Experts of a small language model: vocabulary 16384.
Below are experts of layer 6 (counted from 0) of a mixture-of-experts language model. Rows are named router (the router's row for the expert), gate (a neuron's input weights, with its number), up (a neuron's input weights, with its number), down (a neuron's output weights, with its number) and show model dimensions 0-127. Each number is 128 + 32 x the weight over its row's rms, rounded and kept within 0 to 255. Numbers have three digits each.
After each expert's rows: "gets" lists some tokens that make up at least twice as much of what it gets as of all text; "raises" lists some tokens whose logits its average output raises strongly, later layers aside. This comes from a sample of Wikipedia text that the model never trained on. Tokens count by the router's weight.

# expert 15
router:128103104173121117127089188101108115132066069082107094138120198091060149093124124125108169123080194177106116149150201152162143162166139080167070112103134075151132122171151088181117115127111157147104106102130102134106161140163091132106096105174110132152096118066096131181135109144111161107186151168132112129105163120099117122068161150127076161083179134116107080124136131091151153188115
gate0:174120069079103157090133119105165145132120152200107190074175138087132122136129082121191157128133185109094145152182217107140166119118123116151155102141125111155102093061148092141111187165061138111180153142151142179159144131114085124145095154126156130185131135125148079138149157171125103139137159149112135088125113138155149157089182135147091176080157172130084158179098148139079145144163
up0:165135105132119161105114124134153126100104091183117160095193195124135106121135154121168124162151096121117109104115191171193151131134143081151175156119127122174155097118151115198163111116111065195168150128136126110130101103126149017138125103162142192140081157108142170151096123122143121139106112124102153105104170122139155202129192106157121090177131143079111171161091187122166166172136
down0:096138160063152172169142140138178162123138094173132151123101073067142169127121071165142158126164094096195169122122112139137112132069085155143129161078092101156116072181174144135107128133107101143158055169094066161152138050085090082155125156149158164093086117128131193138118163181115153092101086124112113115120134160117132118160154153120112145107124120151103176121130110053141160091141
gets: "s", "ers", "es", "ations", "ings", "==See"
raises: " and", " in", " of", " for", ";", "\n"

# expert 14
router:135112102164107118111096134130103174078117141121087118073141142108134150145153131034144146172120112158138175123143114155075142111079109109185099179134105106094199153187184099151114142121115139104158093134137148133166137139142110114101078084159191109131056076087121123096126116092096184152105144185091094149161135117099163085058124106094146145196111113149174143129092089083112151104172
gate0:172141084185123134124081147152144179146085105081093136158119147136036081139120121099123120141104129092130146040135153127131172127139147112089131129152149117138104130148141128163165120185152125122144157176068099133140123152118083105120124101166123110087078186141150085148102150127087100064132108075063085157177114177090129135070194118093059096154133130143175076124113138075093107131121
up0:161135101134095138121112151165127186160061125100104157127152171132056093154119106132127144143109119122099141014130164120108177122185098090093125113182122114111070125153106153108110136175181168106117165183046097154158099136098049099152105118152139103131058158144078130143135159153107136108107116121105085144172123169096121180086125123086126111138137145147157125113101180091068142106124
down0:107162114148170071158142143195150190149111113120096161124133155081078115149191072140127203112085125121128101127093168040138204137070161148138138119114170106100095077070095125137126114154095120138124136085136106141139152138163072057145223086152129153052112158125125177179142134148161142122111103123162160116101088111130112145117155136119151143121138154124136092161106105152120137096115
gets: "-", "==", "===", "|", "=", "===="
raises: " and", " T", " S", " C", " L", " N"

# expert 3
router:098118117136118129097161146150153122125053167128168123153077164082138154139191157137147093123176095108160110155151098055120129084139081130179057147170191134101120134114081146154124148124144163148132156142110081112133111125152122138124144117171121108143140103144108124118098141102080139062161174114126150160102039107078160109164098057154113114148161145115144094108141080207216116143089
gate0:157084144110105171100089106127104139152107120150172082081136128122075127146133157163183164125130107082121135091175174146080136080137151090119113181135175117166186150212157126103144149060147192182117137073156146147160084153034109174141185113117107133162147133139156130123174140158134102121115138129140092141102156089131120176121146174094142128067099148110148170146181092165160103111107
up0:151178140106200102103150188137159078084203114133160129140190134135118091133134136113139187138139171080169101037187142146110106117136119094104114125143108151099143165138122160138108115129128095126123137118147135156076181124139138168109123107133109179148108135117143081157160075128046147165083083050131108183095145161126126094173125091079112134101096162140138096124156145203130079122104
down0:115128115136125086135133113110134150104175162108115176104154140074125142122093101107128143085092135162143148150172026103122134102155114170148111170152119141151107109169148127073218123106153142135144109106101103142140098098114160131123110109023091176184148143143103136131126160121156187133229096148104145151108162128127116108092121143120160172178075093094106119155153173064168087099086
gets: " |", ";", "\n ", "a;", "s;", "pisode"
raises: " ", " P", " G", " T", " S", " B"

# expert 0
router:117134136135157115136092180106123126093114115091131125158102158169090116180122159138119109187118183148090116122201117085101153107089135177092121110058148133090169176107196162122077081129137103158089102083149085155095105115139133102161152139091113140109087105087169137193198126118103101144170144111123095073085059151139107109104175173121147155186188084160159114128117128096151166141143
gate0:100126096108092101130117135116074176080180137099095179195113077188126129123116186116053079129176142089096090132164141109109060162100145093127124121100127149087169112068102090098109139126116199157118088102117130174107106129085105120122140150166126136111128152129130140173113097186144096086101106138108157103114072141150149135182131100106105130184179089078165129145128197075103107164136
up0:147101118169157147164162155135159107139069081105129122090098136110181076109095140116150168115087085126203163089138112144101113128115116088093105131134159094187089124206132135211149075117137113153115120095122092148161097158178195175154096140121137151209156112133149092189070153122161068122174118122106121119137190146116100065158061118121147113123098152150137109125141110142150106113118
down0:097120086030152130134151175142134130143091179146113098103104128073139111094223106123152177086096189128129165150149134133147132166127113122148135121159153164140123089142120079136170153064109107085140131121155169096121111189152142136077129140145157213091207123147130108142076120156158083142163059121141129135092178135144186140126138140110100093108144103103125141138102125125139112093213
gets: " |", " population", " were", " living", " two", " age"
raises: " in", " and", " at", " with", " of", " on"

# expert 21
router:125051104127134097130194124134169143096134154112084153180108073102076135097166141148036073089121176148142210123106134153162109126159177098117121145182067091137120109143176100099106142136173121126150114125122176095122187128132110074162100105113129167097125161135105133064132168173191124109127111140099115142115134127124171152180040157174123134104140094156125114144108111156139084136139
gate17:184111034186110164103134136153161148136152211171093097190133096158133116183120142116091059110104072140186122117089145114187201130152088120132126106149118156098146083177174094107112086096105085098132135162164128090130186089078162107138153120106082139095136201116156114130124111104127183139138141127113145168135118153128133098119165115137101169101110112147183142148124125121158127127184
up17:121099093126148148107099134101202131126133198158139076160152186109107132175119172127133054154133103147201155164076161074158134130122111092118131141148113085105148087173106128091095120153121100086104103202144168093134154095105159086141180091136075122132092175164185104106122118124205158163087156178129170146127109106199123119125161116120115113082106133113188116119163129154145163120148
down17:143115090158073115075114104089150114149140125158157198201116099093121132130146200123114117127102108131114140139090101136142135133163135141158160097132087149102106136120101122130069179127175100065080142156148171112180108127091211108219114126110106066161097081163190121134123188120102141153122121089087111140141085123205108129146137157151143117118150125122149163182147080130080148177142
gets: "/", " un", "-", " c", "–", " dis"
raises: "l", "j", "g", "d", "all", "at"

# expert 22
router:101099108110079122071102105116102156150123122146060147100069100180083126141132147147109083158160111157081128122098111187195067180112175105077103116137126092078135151109135118120098093096056134104145140119171125158136075067090137130118149126052101127088086190141159117102140068103106140112165119180066127130110097166115113127078160112083114120147137162167120122109191134123112135155161
gate0:078079181128150105064129087133132131140070131087146156060148104102137166156119093167119110125046150087133153078093118124128083146154081087154132073123130127138121186115108116095108164145081059133170192126121112162127106100147120173101156156087086146143163142151139144104124137121119144157139113197087087119130067194130107109123198107143075074118130168151131127127137141082190095134112
up0:186146094142165166180154102071143130101163144169132119161099139165148152146124167165181151149092158163150103085135113127090156124117112147150134116146069129104135091139157121165135089106145155101050106152098046067161094169157121096151136164122172141142099140085154080133144164170122169121095173143187118157079105139090083110176126091186132171176144117127143107131148093155047079117127
down0:133133107089089095116154082135102104144098126119129125119105123178203140105121122164151109174114206142103148126136125100077115145123089144132137137091108111107145084160135167056071106165150120112120059076129121113125086085114105097146098096147097066058167175090159104130133127115103130110082070164123162165100165192118164102128100107131159175177138077098140103150136135221079137116164
gets: " American", " National", " States", "ian", " United", " British"
raises: " and", " &", ",", " |", " or"

# expert 13
router:140150147121107204127124127083133156174079132116145152130124112134037180151124096126185154092140171118175126138107152174089117081119176117152156155160085186142084099163132165093120118171160109137121105210113198131169107123129164109149089179057084126145152180099106160154131154116154093165156146145126150139121139068110063086142131153150166131123091124090095154106140153110091172124084
gate0:125185168151171109125122158155161176047167075074086122171192123163088126098121099147171109112115143118105149066123125119121110130104156072094170117095128119173115185105134183109153157148107128144137120119103091148096142151141072094102066069107122152125113148120162131160110156117119134087149128109168126111129170123071101146029131197104145115159143163132087103087118061146141132115071
up0:129110119151140164093102118144145110182145119137124147163183118103200123127158140136097084107190156126182115167165128096122140107069142118102109170152133158136106111094146068118091060110136108108066085118145133126124086131095150108155069138089164199109156102146092101085097105110139151188031126110129081180120132158175129136173132096120093165090116128116118146090108191134137131043158
down0:208100176154108140090207093094116132121068108124105144115112138100092085091124086136115137145118188155119194150180146126105054156135108091124166090180137099105162152099119121202176141127095109186094170140122180126113160063090180180131111106157172179177124142149139128122188130139109135143122103143134108128122166166169139093076154135164133127090114139137120107114161152056118118128139
gets: " ", " 0", " 1", " 2", " 3", " 4"
raises: " |", " in", "\n", " of", "ing,", " that"

# expert 8
router:113138110089094195124161135138132144161069194085104122137141102167168129130123114110167150065150126126129127086118137141065133125201058187150099154124136104069131109167125168140179117120185123144088135214126103187097100142146115105162097113097090134141180159078141126196109103126181090200128129110156106165114115133131127069137127152129075116124154126174145173171132121127126099081151
gate0:105126170112088127081115142141063159162173135158132114127066121146096119138128136145194118149116116120163108106120114123110085170180130169087121128107138100108164100131083087112151147083174137138115133183145066233085164150151117109110112145121159108162171142101163104071091171164084073093126184145062125144123096099181161113107147157111121172135181128059161158165162134125085148122096
up0:087142086138143140114134092119192127135067098079144147096128135099154131117106141105057143108164154088114123132175129139170111123078145059129165096101113149086094113154161155170139136134075115129115180087090143054194103093102092078104205090135127165084100102121087151158147088107108176136125111102141156153127151138084102124137119072176143063126067159166119119131106133076139162125191
down0:116098081131143132127161179101143144130116138092132076159126157137101127171108133145151148107160138109077088119144196107147122137075122084069186099137127143145118184156161158175149150159152052114159091160053119119180086141198116147086138171064083155120124126108083115105118110101064103096085161094130141128154148138118137135100072157153134130124067196186074183113151134108133120114152
gets: " B", " L", " H", " C", " D", " T"
raises: "ate", "ast", "ut", "umb"

# expert 27
router:087113194097164077099129118158083149153134080094160045124160113086159116065138107163069162132142157091087133082164084117149148160122133165128143185076133090179155110088111115113146131173166122150121145128117155124137074095085119085108132192125156137087126103114144191154109080171150159153186116097136175168160145166101127144156099083155146123186123159152078139129101077130150163150118
gate0:077165184133079073148060117113066124149136072137155093157148048098166145116150139153100151096103137154165071165121111153130188139102114112105142145168159147154204134121081118122121079145133127174180128126127100112116095122058078170109112186100109097142142117100131131071181102141195139113152133112134149149121064109109156127107109141123109173093118101097183133131121098130130141048159
up0:134174075100080142122093068140153135147127144073161109102135101081137192118106196125076155119126133134180143144092112140115073085171142141130116095060143045086096188119099130130111106095124140085072118115133130149145118190161142145117132095152160090150157099105109115168047125155152121095166177115131167116090119175134136131156122102115123173147143147183113127116107173102109189183070
down0:135121135196130125045145148122038129078084114095147159114169067165080150110111152121090094125156176115137100151113152116093150102157126141121169089101082174127131118122134119147132185134149142168159131110100106144161131065091108117190103078060119125142157146147117188122166137111122123154135144167124111085165114103126172122105113171097127136182070084056171116105066084173114130120087
gets: " March", " May", " January", " November", " October", " December"
raises: " and", ",", "i", " |", " (", "/"

# expert 16
router:119126131105127168130119177061117107190065158125145189198125157125134098096096164094131129077173114166133137082138206138115064158184092120117168142150096162144184107150116127128116126111106107122101139148156160138054160062119175134138130144071117105151087179108083144096134113180110113119148149106110107129152134171151127069158126080066164116128118155133135130083074118155106125176187
gate0:128171097083114134084137127158106075134096141070167132058122061167128083103117089161120095115120076103194135180139152125137132143106062125163150169161112111120156166114115121144131119078091121114166089142044113072167078138100087146088125105163125146154190139131146077107121150185102092126045174167135132110149146168146162133158078123115112108140129110148099167177104148171116160120158
up0:201160106114102094140148134086103084124148154155114127150165037147227119121117126105130166144115104137101135079097175203150115156151118159130146113111103176149133155126089135140160149065157163165121147125105164153168102163169129111126111128149219102175161158135152087096095133152103159150190128142060157154126126127099165213097116099126084137124133115163129125130130175082108114159162
down0:087184141132163141138161082122105150179166073131189149132119181158156089118131164169186131166126105115111109113122092154125155178158170097173178088146111160130158119131111099090125046101163108130135078153069109140074095165150134080131150128100154045117119095099109141133148155126158159114083084172122133139161161156130146150058127193133167158138112219089132154127146154132147124117140
gets: " the", "|", " The", "The", " in", " a"
raises: " and", " P", " D"

# expert 19
router:117178109145161109114143171074200092087071148164119085154125088124139156140133104118077148122098148141053124180112110163154103194069147141168091107158148094163081170102072155077152130097122112116192106078157106124095130153133082105101101127107150126183128115150139142121118179108137110142137135133067108139089083160113075135096168125120131217135147097108153100097157193103128121097160
gate0:143100127088168162174102135124137111082159114070095085139140094133117139050162146104074090140172131097111088107215164087166104194204122172170152167126145123197114130102108114084127179133142145150086108109102162143162141158089076135182130142125153138091168084107114126134099111127130094169148178120073108129157121137171098161171178156161087135136098122166100147087104125108145127082130
up0:138137133114103123121132136135152114098140119054048090144130113099094118099156088088063132160160142128130113112141129108178085164173169128157122169109102072180085063084157069076123101161135126147139205128082189132198122133124080128142083136095157133126133111105076146108094132127114106171162087101065119118151139140161088102150129136123118188118184105171178137081087139144135135135188
down0:111143049144122096105111072112106158160111141135173051166169163108139110107105150107112139165103165151162110128139140145143221123170084096093108057102149088078118083162114158097128111048161106165063139156098159075145170068079174175159152129122131117171132101091159081132156132156058096096099064129148107120091128120124164140108120156140157150133107124130132157118125135098149131141141
gets: "a", "us", "ia", "is", "um", "es"
raises: "\n", " and", " |", ";", " in", " on"

# expert 10
router:173167145147107190154136131134183133099147169123192142099113133109108167090140067151140131075098100101111099137168080155159092129078154171127113141155128124078150116143146120089093122137154158142101078140059152091116090112159149081139158180130140109106200066190142071119168131130089180115103110136083067125135104071087125113094082147104116078160109170086107115127097130090103173159160
gate0:129166162088151139126112157159133148110172131147118111139102150159093130149172118175124198071063109132062137144099168148139078190140112169034096148131087123077139125131182088127110107099163134150194165110077123156185133148154159127125115152130127145088171107106083155131156133174067132123151154162142112169058094125149141129110159096193135140135132215128169080120108142137114122149155
up0:108124114131121135171155142171147063156082144214156188155177133136147160164176164118142134114042122134106173178132157140177170159074096166151086136151106139143111097112164134165117127174180125114133070129129090118093171123149157107138098124129149127135095154121183086154139149144074131127100168137110144139076124117086104216112149107125161099095121141141130094115091179124209084163162
down0:173169120164121081114107082097123135135190087096105120179117074139110154164122130064098163171129090077110102170161086141109137086160120140101130110176154157132085166127120123142124094201070139161133099200158149110148078190121143152076132098156086110183161143152077132172084069080137174150164140088117098107175130159153147132085153160123111155126145102121172123088143116150119155176123
gets: " as", " that", ";", " when", " before", " until"
raises: " in", " the", " at", " a", " as", " on"

# expert 30
router:137171147068117135149105114157114199131123178140172161076093109141137149126138071109097133088139129104139083120098218176160128140154155119125102085138185125097126096150072133047104139135234145121204117174163120124184154084154115101114125128121134122163104172143080080127121103131100151095093150130122149122152128088100156092095149126063123124127093141103113147190120169174163123147114
gate0:153138136143167183117126103134087142192166172136139175174139169146122143147129160144128129109177151162087069177180148135150138125149136140158151080070137120085182095107132122165138089149189062104171089107148137083138147122124128130144143120104143077204129174063069092131120089146086119157120172141130110088188182160139133100042131173110156123137096137142151089142111132090100166155157
up0:117135110110099079122100159116158156076115153153123149088135098096127125162169081113150132129145083095148150106073158083099153087153133121098122138190146064132111126144177124113136169163105174160099218176117115189072072107147164155112118169133078165120150098180153081133113122159102123139150110145168129126119052082142128137207101073141099119122195116126179151096128122160183093121135
down0:080126074164116132148140109156173097111105112134115108130092051162136138126127115123097100174071167157152127102151161077078172139140109084085074157102163144082100173104075077096146090116180168159121103133121159114140112116095165150076121131107154107130120133142095148113133156100160137089126104154102111110141141147127189116190082158135141180155154102121117095177036196211098125158141
gets: " |", " –", " -", ":", " Best", ";"
raises: " and", ",", "\n", " in", " on", " "

# expert 1
router:159101159157131083145118108149150102103182112150121158200077163094165118168101135127122099121095100115161118133116080186105118129164129137120181121124113135117164105166091146155119146161099083134109183123095063152193090158100078150154109092118165072069141117125101126164190102093083080139111188139137084056155159098166119163091094133115183071104127089155101139153185139148156101152130
gate0:139123132084087170140156125094102182134139109076157132192109194077149138138130134079103155108066190136155108168101115088080139162111125076154111148116090167150146158136102116137172086164094149193088100142147134078140213190118124140080141131093125152157090127111133101150126155156079114132158081155103098087047160109142119106146061120153065144104129126153105139186126127119141114165122
up0:104128147111143136199139101120073110167131109128134161108060175145122134066161113128091112101107181123165127183131147128133134152087137122120127113136118118105127180204119130182157099110083193174171094043161107141153168174195137114130118129150126128151087064076118166149158101096119146151090063138099101075057110103105125087112126104153107155097185108174114150095129126136169113156140
down0:115142082162088115191114124144046081124128131127133172137128098152121156083214103108116131081123159163143174064124144162125064122171112138131101148108121109110159119103096067187161147138115165137177085083112096180141122120152084144126133130216148113175105104148123118128101084150099121105097147187111116172139069112143135092143201096135168144109160129053152124115101142121150103094161
gets: " of", " for", " with", " to", " in", " by"
raises: " the", " a", " their", " his", " an"

# expert 20
router:101153188150131062115091090085124190091152120146179155100111117109146078093104143132154070085063159188167115169087142114096104142129180103112158083094138154161118109123140159178143130128146141117153171182127123089111125160116123147078153123160140108088137109143111153151176131095117080163173096104116116163130146121124172156176074168164156066142131064106161067104070140132109103147069
gate0:145097135109172051166124078127207159148150157098147093106123069098115101158086117132149173137099072190167125093165120119146149144126152129050152112135084112136106166119126127058144083146086089172094160128125194157136156097168156133110106138071068178153133121142116154119174120058137136166191152081122144096138068100109096099143102123098098138154125140079157079103126131127149132130136
up0:142135166124086116077117154123052121135086122120140102093138166146125125146126122159181105147171164113098108185112110125119117093175092154155104089120100113078093103140123100197119121143160142101140058159162084106143129116134162171155129085114169035154090125112186081178075094102119122095130138114150078109093162136177166153132163145090121130136147164208110187172143154118099069083127
down0:119169151098129113157148181146137057158039097083137054142134082125081132085075101090154101084152182113113136143134116122111108167107140167134155136144111100149130168146148076106131101097103117152137144137098143112065137112126119134108116169111076254081138136142094100163097077126123129171146107068145100092158143111059158111155119148122155114156146118139149057127126116072133143111099
gets: " on", " in", " at", " to", " from", " over"
raises: " the", " a", " their", " his", " its", " an"

# expert 5
router:186085140136108068162118095131119096132074186124116086138188114127187133114115111133114085148124103139141168202121117074119111129131129123120124181184145148125100106133166150099157102083098133068102064193116140103178108122143102129087108069106094172131115167138143078153118134145128154133090068122153089141108104193157191090053133127153070157110119107077096117098114110142116133081085
gate0:182096115120138089135128097144104156087121088142168166082126124145073066132129179179154127130081131153053171141091069084149158075076086134155107123158073129148139128092127142080137109131118163093126163138094145120075074131118117192123095102137090157086121164139150067079187132158169146125112124118132124136133083138141100077138079107130047108132167111166154183115146161093072121124141
up0:154069120125177055102155125164150198063102128149141116143130123174165134135090152155100131096172107126089076064134126127156173177148101068085114123141117116084111159099132108130103097132157106144147157124073122161097074108074169177092112094078086140073153176107157070134169139167148133087096094173185094140139131109153119104097090137151096129117085136141089095106145144155123145058133
down0:125093128151137114057135139179119214108169125098168043128156085150109096069088140141157151111169100136164106178174121082116111108168123123118095141146143113180114152111103120144150069133121140102110088111125061180126143226158137103172145158132136109165149122155136139137118097123142161068179152142150105144094104097118109122106106142174130086113166077099112151104120129088146153170038
gets: "C", "T", "E", "M", "S", "P"
raises: " and", ";", " |", "\n", "-", ","

# expert 11
router:130130128158176129095119128185097124136135123151106136127141104199170120121152081064114176067179148097100108139097116133090137133119080155170143155067122162117093136120115109053186082120187130123101145104161101073098123161129110066122137117090175136170156060091103112134078108196181073114107134182141162118129167077149141138135093095088132059100132163124124154145122158123125123077101
gate0:131196063122173072103164135178133157107141206164120121105119068121068154153168117127089116096147101141145179212153099123090116176158125162188113129184125171128110117081118084114131105082141092117163122122148112123122140139103152134146141147104160152179185126114094152148134107086150144153138109173176121106115107116129092100150137138135104146077105149186215145145102206102126114144177
up0:114110148146127090115160111164059102112098077125149080120104087198136079126157147178121085146104147086141119090116102185128160106112120116088192113103139117185180120159126087056127171103146143117103110107125153073124179105201120127090113099147105084114089128182167128171146140126094114096137145092116142135146115124088153065032125107130140127106181138089096111135158088067120144078141
down0:119090131178125100112167122172160115174110154152142144095122094109162146142127164100154153062122112179145154147181143128140098126150050182130139146130155075183173133182081129120136136126122127128102150143143111106104134121184094160179091140157154253090092095103100157102138119144109126096224160155139104116144163100138109123169107145131055103121134174153151134094114090167080106148104
gets: "m", "t", "p", "at", "ph", "op"
raises: " and", "-", "ap", ",", "am", "os"

# expert 26
router:158184125074077134124102091069137113124180125123161108078099139112136128170094137155168112097122073095128098175145110133157136136089092151130096168162159149167109117164146155077095153127107178163071129092109120115141114137138172113121093194104153110096190110118126129075135171114151140087154069124139071161103108068130115161118090158128092120138121143077073148194094215185136133087111
gate0:158091156064101103112141091069102118123109097181148074139188100153112073137127166095086093071148095127101177167083153109129152108134112112072095165085125133125056142172079104129134127110133080117125144128092174135123112142086121112099126102135250133127134068073107199083129090109116145185089112153085157136154143111115115160129133128098078116135135141120072137155102129149144096129124
up0:157093147076136080093109123086116121120125128155136096133185107144135109122148166078096107104147139076087195215093191171136146096129100135089139149090126139128054141139108146105112102126111071108135105107129146157132107108100130112101097104160233151147136041101093239084113113109095139138133142142058165137152162141143131160151088120110090124142140160139069116143123122148145124140116
down0:162101180089151032151163171129137123146144113118108132135102167148175121092129174102106157102144125139114191160097129144132113140140152112120173094153153081068091151147156147152132142079100151090115153105153145149170097106138107159209081114135106128073131084068133149112133125101124116100146125125144159086115144130154174122182081112130167162077098130031119051142150102196176114102157
gets: " and", ",", " but", "s,", " or", " while"
raises: " the", "\n", " a", " in"

# expert 29
router:075120152113107184083127105164132101085113106190094123090118112122122116100131096131149158116130163154146121144134147189167185067110098104111194134126101140151179104095137121083136104081128107106066042112191097169169149135119092113149149103175121141109103128145129160162109220169139130155098102086100167149144195098119142121146130109148070163121206144132137102159110108098064160136118
gate0:127103178115141206156108071172074115106143127173124119116097116114120126114151189116095202110141106132126171126133145161116174112159105075175147104171097130126088113134096086137165142127149110067176082053090157154142134068180125138078128104106197133123160170129060117125135126111152114136120100102148137113093172081104132119175123130168084106138173106166196176071168122136138155101146
up0:116125117085112087077086125087101173102060078156152139128121100135118079123140110148132124154112130101104168214135078159093133063149077073090086136114069126123135132124087144122159119169055079152119162137163146143131124109071098141114012148124128191157121114150127142125133121136122068191086137119129113146127141132115096112158081096057142154117144139128086104188129141143096110142149
down0:169145137113089112113092113115169088100166102094131102140091143109109134158148108088120090142099068080115115107153123157161168089107117176152138118123115113146110182144135184157086122117075151180109130155070050140138089102176115151093145100068110065122155144093153061120103069120149102067092175094059196111146065124081103138143107167133147145129100138113102164149081164126152145116090
gets: "er", "in", "on", "en", "or", "an"
raises: "am", "ill", "u", "ing", "all", "en"

# expert 18
router:138119158132141082172139078171130181164152141143077058119161115179086103111075146146099136119107068162126181101141221136088108128083118148098136144123156113116098149096122146119168151148147162144114048127122085129099133090093092150156138146093137171083106151159133089116189163117178100156130160104141149103071072108140107130119165075151159181146130100136138118096177102071075149080118
gate0:083118112155136129165157098166103101128151122183139215136166130146158122075113155099118071188173122132120114100117137147080165137167178108117175061140136130145160088111131121146176137106092113123182113045157097130094151161111199103153126107143150172130096155147121159144111099165146173143138149144141101103116108198160164116119107125160118197081128151169162069111169104106062094175115
up0:104113173144123123138147178103133135131082124096129102130059126068143151149104142141145139066086170135058113138089097107142094170087067159096105108133134142157121150148151111169118157206157168157121125179137099127152126132162109083068185160115073141107163092132127094118115151104134124103105036144173150198152122103094105093170092166119107089118105103171132172175123127153176175079132
down0:082105157093125100112114116144135174133168133156130151167138145129188147162121140098120093133182170077137110145117095131132172140187150124066153139123129148149100068116114157114138207153096169132165116153075107102130069175171197148135202111148122163131130126151122152165163139087194142110075134168118091118114128127140172123118145130119148090136190057111159160099047130100098107197156
gets: "1", "9", "7", "5", "2", "8"
raises: " and", " in", " |", "\n", " of", "-"

# expert 31
router:131190127150086108180133106125124098090164151111171149100137144128160158123172168165087156192170108111167077143114101103166179111100170173139170096157108137129144121142163119087100126125119149150156101166098159132158079116146149102099172172144136132109068089132137161096093134085152144064092145153153121116188088083115131125138141122051087082117133122094187204110138109091152114074205
gate0:128104039050100047106110154124108121159111117104066154154167117198058122117114115127127106097191083086174128179126128163107132165167118166146089118076145083140125131130127125110120142137100128160169154081105141183133163124064116182168208090090142100157132103121133128106144067081096160129143108126163165094122169149130119146137120119082146133108140172119113181143115101167111124124088
up0:083057236220173214168095111108184117150164134099158075146131139137171133116138154132141107136122147130090143137119160099149153104147134128116121165200103144115183125157122130181142068146162137120065111155102129136126125197189168148098133116130113173107124115112138136091142127103098076169163136079108128132144080150133107132129080113110145144188119111138175148151134162070144116134147
down0:139138098152112123113116130184126163102214131043168145099062165184122126190125128098095113154082076098122131107160131117188140131066137149177185135120162088120122141177141119115129117132176116155137098137142123132142179150128138177109106208127097072125159112097125157134166099118114156106087139079090166123110157130109169201073083133137097074140124129124160124146174139134072125074148
gets: ".", "s.", ").", "es.", "ed.", "\"."
raises: "\n", " However,", " These", " He", " They", " Other"

# expert 28
router:189131100113114130189114135072091084123194111117165158090102059088181164110159107146115142156120067080143107184092126152148166122091153111163143148140110144139188076134112155167120166161103161136111138159063212089126115146146142156105138123173087101154085206078130135121087129100136145145093142125170114169077148081147131076103188144125121130122121111144130128103168124132105125161186
gate0:153122150101125123135122081217135141084172115181113157099125182089182133126107152158131172120108102119114148106111107130139087133117126129096077067099157156187169097139164081108108135115114196130125136154097189171132130127081179103109163152168137122104147100113143084178096044158124107144120149112132122148180172115134070175126094134161129035149165165116165129116125131172131080073149
up0:132149084134127137149116143087132109153107143096123085149151073147069137189164086095176111104116135148136112142153148113132150156176112114173127180166123083094107143116092138135144088165152055107174131134133089103147114129165114140126068120074104126149111168170096170097155208097101149089123103114135152122070082112126214064106202136088120175097091086096089120105120154063130170139122
down0:150198202134094179083130113127152131105081048105096102129096151153097105117090125087103091127133198159103147144172090130146120116164133107096100105059116116175080125177143129132116106046167193166142166081111102145154117125111140098188127149115121183111209097154156130125187105157172121171194138156121148093149141134127114151146101124124138100110154147129161159120110137093097160126085
gets: "\n", " Writer(s)", " Candidate", " resigned", " retired", " Thompson"
raises: "|", "\n", "The", "In", "==", "On"